{"d_model": 192, "n_experts": 40, "activation": "swiglu", "moe_layers": [0, 1, 2, 3, 4, 5, 6, 7], "balance_bias": true, "norm": "layernorm", "norm_eps": 1e-05, "positions": "rope", "warmup_steps": 370, "schedule": "wsd", "seq_len": 512, "train_tokens": 850500000, "dataset": "wikipedia_en"}
Below are experts of layer 5 (counted from 0) of a mixture-of-experts language model. Rows are named router (the router's row for the expert), down (a neuron's output weights, with its number) and show model dimensions 0-191. Each number is 128 + 24 x the weight over its row's rms, rounded and kept within 0 to 255. Numbers have three digits each.
After each expert's rows: "raises" lists some tokens whose logits its average output raises strongly, later layers aside. This comes from a sample of Wikipedia text that the model never trained on.

# expert 14
router:108125119127133132120110170123160166140142113110128147162140111119118122146122134139106134157109136166112112126116127146115122118089131160057155152158115130118169140168097089155115121135139065098115126167096090131118159164108138095139109154125161136146147138134137119157133132100126089075140129142145115131118141125116137157091139133169165111126131098104174104145103132089162098112141084102122103124126115166144099107094142154113082133100108118136163124150121152124119116165134155113083131171134120103105114126090165104087147139134145096099144090140126134189137104151195147145
down7:118141138128152132104116117128150102107126093118140130122120119056137177114126096154162143153129167100160123133122154139144154161152168133106106126117171125118112151151093130165101120117133130142130154115133185175100117166147090137134126093123120101109158152090129092097137154147123118097148137148173091130173103097106130147121152143118114140136145130172138134144118169102146104125160076138147169126126138154072071178143103118081120123110082121146099096120087122159143128105096158133130152136098091121155117136117116101129137140147158150141161133104114119088111153139106121135
raises: "]", "\")", "\"\n\n", ")\n\n", ").\n", "\"\n"

# expert 11
router:124098100144142123108147181097115129133095138130111106171186102107114089153124114174139115152110157170135111159150144107140143122100119115119154154114130142097132123138107121171154128131151109061173167119138125112089149167108162138113123150121127150160137182110086159148111119106112132170121117139150137147103152119136149110126104131156151119120095131107138107119139157112136109124139110099134131095118135181151078109104132163115079146102127053159120135118162131192130116129133148091144122137116122094132116103103170101088130078138145139121128103151112121147143107139140107140
down0:118148117121165102086143139155148164149127164129111091130182110150130124161124201125109178117122135105167137168136145098128124090123135131131156097096104151118135154104095110104130142132147161166137129137102131109145166142116121151079142117130138107126050077141091095147084148097126114084129179129091145123104114150160118129148128162132112180091122127127148115124133123105179134142143131169115121145118157114098078126144126106101158151123161123123139117117169105139126165135119145127164109098154138149138110142097130088158094126099141128133139106136158110148127148128121107123
raises: "apes", "ape", " store"

# expert 19
router:089106088141110137143152142084118166147122134127141147139168070108106145161131170163099109170126159120131088139083129142138142110128146121110138144133117159122111144156133108176169133128105110118141128187082104161141127128088159092128163146158143158172118147132119142099121082105107130097134108146134144126117138120134140136101105062128130104101099153108143114146136150137158115139139131115136113122124136133194129122124153139132102122140088127164135125165080128146089129135137110128106077154149090110131120111100110089135152140137166073096123107156134156149142092101167148136
down0:116144125113137115098133156078145123167117143144126150149119143145103107163146092135079115105107151155106144085137130098085150112160151166143140155124117128116096096094105092138121137128132163124077117069122109115131154060127128156100141143120103162175139111147104131135101121161145138136137084115153150154171115141056158133178126150140164122143132086152111147088109123145108115145157120099123120086122121127070106155135133146134118112152120107148120121135147139131127157082173124148135126135121151150107153100129137120089132122129138113145145144137126155157133093179082127155
raises: " may", " upon", " ago", " if", " when", " according"

# expert 23
router:112113111177144105123141127105132102148161143111114082128134121108094111164123141128133119148130148126081124147114130125161121073115133139083155148156101141106153162102094122190124120103145107125170131137087093124170149141081157120142159173137156147166116138102147181132131133075121112115127132141113133140109137129127112134114148105141129097130100154131166106139087155102155094139135136106100134152150154133145115085166143106089140143083138125148157159126137122118112089116082127119159106152145104073131122125112172117083110109144151081119102101152134114167135143119133109176
down0:124121112125118165155092083135123151156089099136141112117148131140120126122140166115128126145123125128146116114157091077168121141145144102166127107118145127158113115135121148124137117094128122076123161083126133100146087133125124162136137133116163125126147095134146139172131126134155089131115107079155081141095129141174104146053141123132076121115157134134197134139173095090128179126111152083143152113149104138162174169120131151120134120151093143156126155091171091141106126114102134139115101109138157129102105119114147110116109151103087141160108142110115118121099127116113170147
raises: "board", "olic", " include"

# expert 13
router:130104113175153117113129115108135130122134149090150109107123067117101127139132111148133118144134149147075126133127128136146143086127126135074143142179114109116138151106087096157111124128133106114162154137115120115137125121089191092122135175136100167134096134102111150160130130088110096111116122173098132162102168121107138177119146129139153099099125126127129123094126173134144098114150112117121154164152150127169127081168131122067129169093137100142156120157160161131098118137084149120168141150149097093104094116099145094103151159120131130111093130143120112158140125110147139157
down0:121132140121149115122143105117125087124119141101125125112126094090135163151151121128153143092150154131117135092171152163093127124120135120090165140175090146136122114086106121154111109116166142182187151120140116112112130125124153080124100107111102148125118131125125129156141137113103109139134097171132150138127153116101108197110129166090140088115158142147099117128136153121135132112157172141131166132122182139113164129135080077061137164096113120118090108144137146132109094156112136108147152142146125093138090126131174120094097144146135141102122147140134070120152146136102105098
raises: "ited", "ension", "uel", "atic", "itation", " Studies"

# expert 38
router:130114103146112091121140160103127160123139137111131098150182096129138108146076132141130113122167115130132138132144117113131087102115137126083162145148106182118139113133122114160151107121126101109161141178137107128079142166104143125123129138132142167123128170099131152116126106098123118127117140168137134146117145156148128123140100127122196133097095163106154105112141134095176088134156093113102109134160098151144110106149151160109109117107072096158162092148129141176132119136130154124150127167152099123161113143080167073097147099135125105107113119167155170143112100116133103144
down7:122167142111123099140133180113133154144118126099137137172165112156099103137132112138148099104107139115117146127151190155117134126128129153105126110119153110125138088117178121121123174143086137117173141114143069109074143113180142061104145108161138126150151102097144122110101115123138095152107121138116125121117145106127119200104114118115126124148076078131161136142135146126129111122138123120118106169122121160103149159114113164136165129094129108099110089111130103157095143121132132101102149111176206137148102157117141108122106096169106117126138149149150132112118118142125113130
raises: " ===\n", " ==\n", " ===\n\n"

# expert 15
router:125083089145115112143103144125112120146116117140159138146140125112125102157115136144150107163060151124119115171132120150139112081134151139125135125113079169112130091153110114122171122084099081118140129155119129163146136114152146122150131166111142156140125153118121156147142104106104110105151159161104148105129155142142127111118123100121156100098110122092084113157146104118171117136159078132111136113096103169136085093162158155134083140121172129147166111152113153135125099134139181161120142156112111080123111115068152092151173135113173114120111106133161152123112140144131149129
down0:114142136099123126106151168152161149133123149141111138136171126133117118129130106131124134132121127109156112138104137124089180124152141131109122152123114091077117123150130097146099156153164130131122138160116111116112157113148074098110134064092092112175106111088136157096114091138109123105128126127159139092141091130103106065135137116114114147106159100130134094172154139166146141119134166089148110119102128109139164198148158162124156131114112108147068132135105118181122140090127148161090127086172144116123112118124157152130136142124157147094115117150126132151155122181144124124
raises: "ation", "ities", " guard"

# expert 18
router:125096116157160118085154131107147144124162131102136141131111095115122139140118101126090133134146174122083110118126140116155153110107127131056147125157076137119156146141086127167126119113127121111141106136105105123159133121079165087146144153140166143137100122117131133134129118110139120086138129151122132156119131113109159159089113132145171114103107148117146099116115154110159106144158118125111127172129145140136107107187147094076108187078131098175170134138121159137108107127090144123153126161126087082116085104076153096108142152150136131128116099133123136177139146150137152133
down0:093120099131159103126163101138105152161129140103142101165122135127148118154156140127167114110089154113148122126106075137115116145169144096151087152092164128102141121080166156147114099139123141154141106129129086119119137154158175161140148097130118129138096090141179156133089116115110080131118141112099139123134123131163155118103168116137126111145128145119143122107143112143122133154167143126117123087136148110139144128123142196156100137167138079143124105079110110143124151129092146086095123141140122097126160127149127188140120072116132173126147100115130075118114097137143150156
raises: "de", "les", "ST"

# expert 31
router:151122111163138083098116160125126127112176135106129103137172110098117096159121153150088120159156141136083043165101111123126098122113155123103139129150067157109145137149104140159127086134140130113138109134080108131136140167084161116155123147149128162141148178114120136124127123101115129113157157141124157153100153139142144128133125124139138087139107170107139118095125129095156124101147093131108122120161107115144119078134140131115117115157092114157165146148130108142128119152089141136170115115107108112129122125068138128086135133135181090117112111147138170157137086105163124155
down0:084130126080090145123180143094110149145153075167105095156112149120103152059106121156126089121157092108160101074147097175142153112120139136147095157165156136118168125137171133150102122119140129112121143157116112119102131128127118161102140160120113153110134144127118115130170108120119116126126152130104109142131130123139154151126142116165137106100149185143135094074080090132164152130090107115124133126125155114099102134143138146120161090133109136122132158103082145123124161113124127129140159158192138129124088115115108149082133115131141115121132154151132113142143155177135148122
raises: "ming", "ments", "agn", "ains", "ica", "ment"

# expert 9
router:103112115122121123126112161090139193153147151117118093134123103118078086150127139183115098130130121167092093170129090144136110109132169148143144140120124129108154120165131094181138098121109090112156122131117080133101142161115126151105132134130118168147147169122108146152154120108128119147155108127144143132111115112166162148119162141152133092146101141117138102145135170105126099168122108118138110087124144148152108102107144155081129177112097132148145116129152129177147062130082148129124144138131093103125122110097153086103132146166118080116109118128121148163118083103147121122
down0:122158116091134128128140086142131157108115114129110147108123117146142142113149120156129134129157147122116142127112092124130083113098143135162086080117133137153107137158164128106101118137143139110086111149129113163099166111109141152080150159113166099109127147117150123127125106116160115131103104101148155148101082100173124196125109178150141133143149154138122171134148135084115126186126152112099116152156086171137123186143113121135121104107072155160134089129119143165143150119131125162148113112113092137093093151112120160135081088130108138128142173114138137115134162111147095153
raises: " they", " it", " there"

# expert 24
router:141105128122125104131102157114144154153102131113146154151126120125089116128112133185153081166083129161123141147131096126120131102125152131104129144123096156131133102171063108150144106101153102115119126127102118161105155145133132103148124168106163145134109158133145156149144135091147076100105161166123121129110133143111117133148082096146143126140111087069142100147096108101159083140169107099093111100092130145163112118096116169119112154126164145147144129146113152154132124143135177164147151144121108090103130093142160122112148135121155083095139074156118137154107107131163135134
down0:122104113142174120095149093103108149161161159111122148096097163135123132116149145144164090164146125173154158135119087142181145102157110116100127102136096156154123109125117092152144148100146126090111107123163104127155140107128171166121081146157138137115111151097118146148164156113115125111119119135073124133157188151128137142142120093143128147122107138126144118147120122080140151122129155122105152126092109085150141102108100093153145121161144196129166119095126118110176137155144122137107143133100108126116143139109115119080130107132175114111151107071136150121132161088124135141
raises: "ened", "ises", "ival", "ched", "ily", "ending"

# expert 22
router:134102121096121105101123152119133157153107144124141109130135100108112108174108109167140140179105157141102144160082102134109125106128144138093151182175124131120155107167101148174176102124143116063152118121107068156102135150069142079103163174127145149144105155118144138154114139058129124090142091137142117150102139110099169115144116106161135110113127167098143113143110158111160118156112109115138111143120124146120130100170131108109111169124128125162153124150149119154135122142116144098126142123112112131133131132077156104112114117131147118119126080132147158166126132114138113159
down0:122113105169100138136117128106119127149140116151117138105133124089114105144117133118107096160094149130136155156135187096101156113129159148143142170122140082175082106150124120152126113136096142141159139098088108117124172135120139115142116093094114135143146120097136136120138131120142133144134113164174118172096131106101134162115155115141112099150102121124095126092146171111128150127127100126119125164115154130108095182137146115157122115132136114152104178134098137079096175070144082106149168105164155092139158127078116142132132159130122138163132172124147111126163149100158080109
raises: "day", "ative", "de", "app"

# expert 16
router:120105110137122116149086131108121138113118135121149128159145104133080139137135156128119133142137132164113123125101121153144107114103168133106189165141109144117169131151067108143141092147140092110142125137089097129086172165097123126129152192127140172173098136124104146181145122095116099112150092132163098127121134101138158156089125084182139111113123113092174096115089121105145105117130121121143126120099095159165127125103159130103073134109114119142157138135152139136140088145088178141110147133150133119100133119125135089103148108126133136112123111126127167180121109151141149156
down0:148149138174132120139080107156123140152156095159171130147122109108150119130089175116102122155161152116117129116105106134139139120110085133140130093135103089118113144138124164146175106146095107167145098150133091138126089089116143101106111139106080134124104149119136142115111123104125091138156111117101128135127113098111182108153118126132093097140105167095122125104142157154117105092086129123181138132140185122120156135146129115126078176137114140144091165128108153116155130132123107138156108129106187129107106143135093122179094136119177075133103121122147122102129109142122126176
raises: "istic", "ton", " surrounding", "ism"

# expert 34
router:122098103140115125134134187112153169121103124115111132126183100166083104169096106140153104148130133168096117163098092107120111137109122112091127155154107128146150094154129120126124115127138087077147110123087106124118107143128163149115147181166156146163148132098151152117153105105142124097145110153118125168128114160103124094113151114126163132140102122101155106102094146101151075137139110107116103123112113162161116112118119158130088118127155106126117122120127171125102091159125123127094147123166136137138137155086117118102158144141157106105094114153154128166109099152189141169
down7:120099140133083130160139129119140151113101113139082132171098120143147101147107127151152123137123117129123135165118083123094152151133110095107132067127120134081149144098149092135105153109130139109140155094140112160140146124113155155111144161169121118169080115119171157103116122191139117155148112125143148124114123109141078119081129121141172113108149162087163127134125114155128148147128174134159111139126102122135121161091077172152138132113105100125117134132129149186132113092089101117107081132142104128134098146111131132090180148134146155111148112131116155159161111088138159136
raises: "ared", "que", "ron", "-old", "ited"

# expert 39
router:133131084141126117109090152105138148151113113122143134141134125122112108151146148130133116153123142184100119158100118104172113121093152115101213168137083151102190115182111112145141095139107100132119099151092062142121155139099131125150148146152126141164146128147125144146159132097087122100173133152140125121135155126151138138142151139183173084101117127123131102085130145122130104123134100149134121083131095126170122101137134123103111121137125121164157138120144129125151051116124141115148132128088119104120147085093135097094141105134144103120108101147137156133107096126121132141
down0:160099154164132154134136121114122171184135110087114160139110147158129154137102105128135109127109157094132101120141150093132176138157122114138135107120134117159093123148146125139160125139103110102138137123113132155110085117124137078148152133095137122160112135159099155135107198138098154111115109089070106186097151150086088096147114140132147137118105178135137105146115157140133147120112142127138107165159117150135093125127124129113156104090119118145117092142113155118104082090118154113078147121143169142087086141167121073156123127127133121094161126121127156149141127158122114106
raises: "The", "There", "In", "8", "He", "the"

# expert 7
router:129128101128147123123123147134165149130125131107132109138128104123121082150150117175111094134106120147115103143084135166142102105117152135103186138173107155124142151137105140175143118097108102103144108146066089160132134150133175127117131155129118125141139142128126124104103089098117123123154148143125175132069114100138147142136135125139140109110122163129098099139141134101180108141184094117160126082162101138127104097150151139128100129136080142128141125135127115166113082139128179102129110147168097072168140127117154129127122126130149094121065097111145112180111102137155114150
down0:118125160143119151134082142119152136150109089135115139117129127185131181170162146145150154126159111124110124124165115150169142124100123124135122146156123089116098087113138112110173159127105108136156151107151120098094107143161149080107084107141117088130137172172098130135119169149145127151114108121108126149138125149080127076101155111121086120130101104121155144146077103131159118134099157136120144154110151123139143140101145115119130109154121088131111107174140140069145150097118122096107148096129086170082155106160104125140116172152122141116169123144124156106155101131109122127
raises: "ten", "ther", "ric"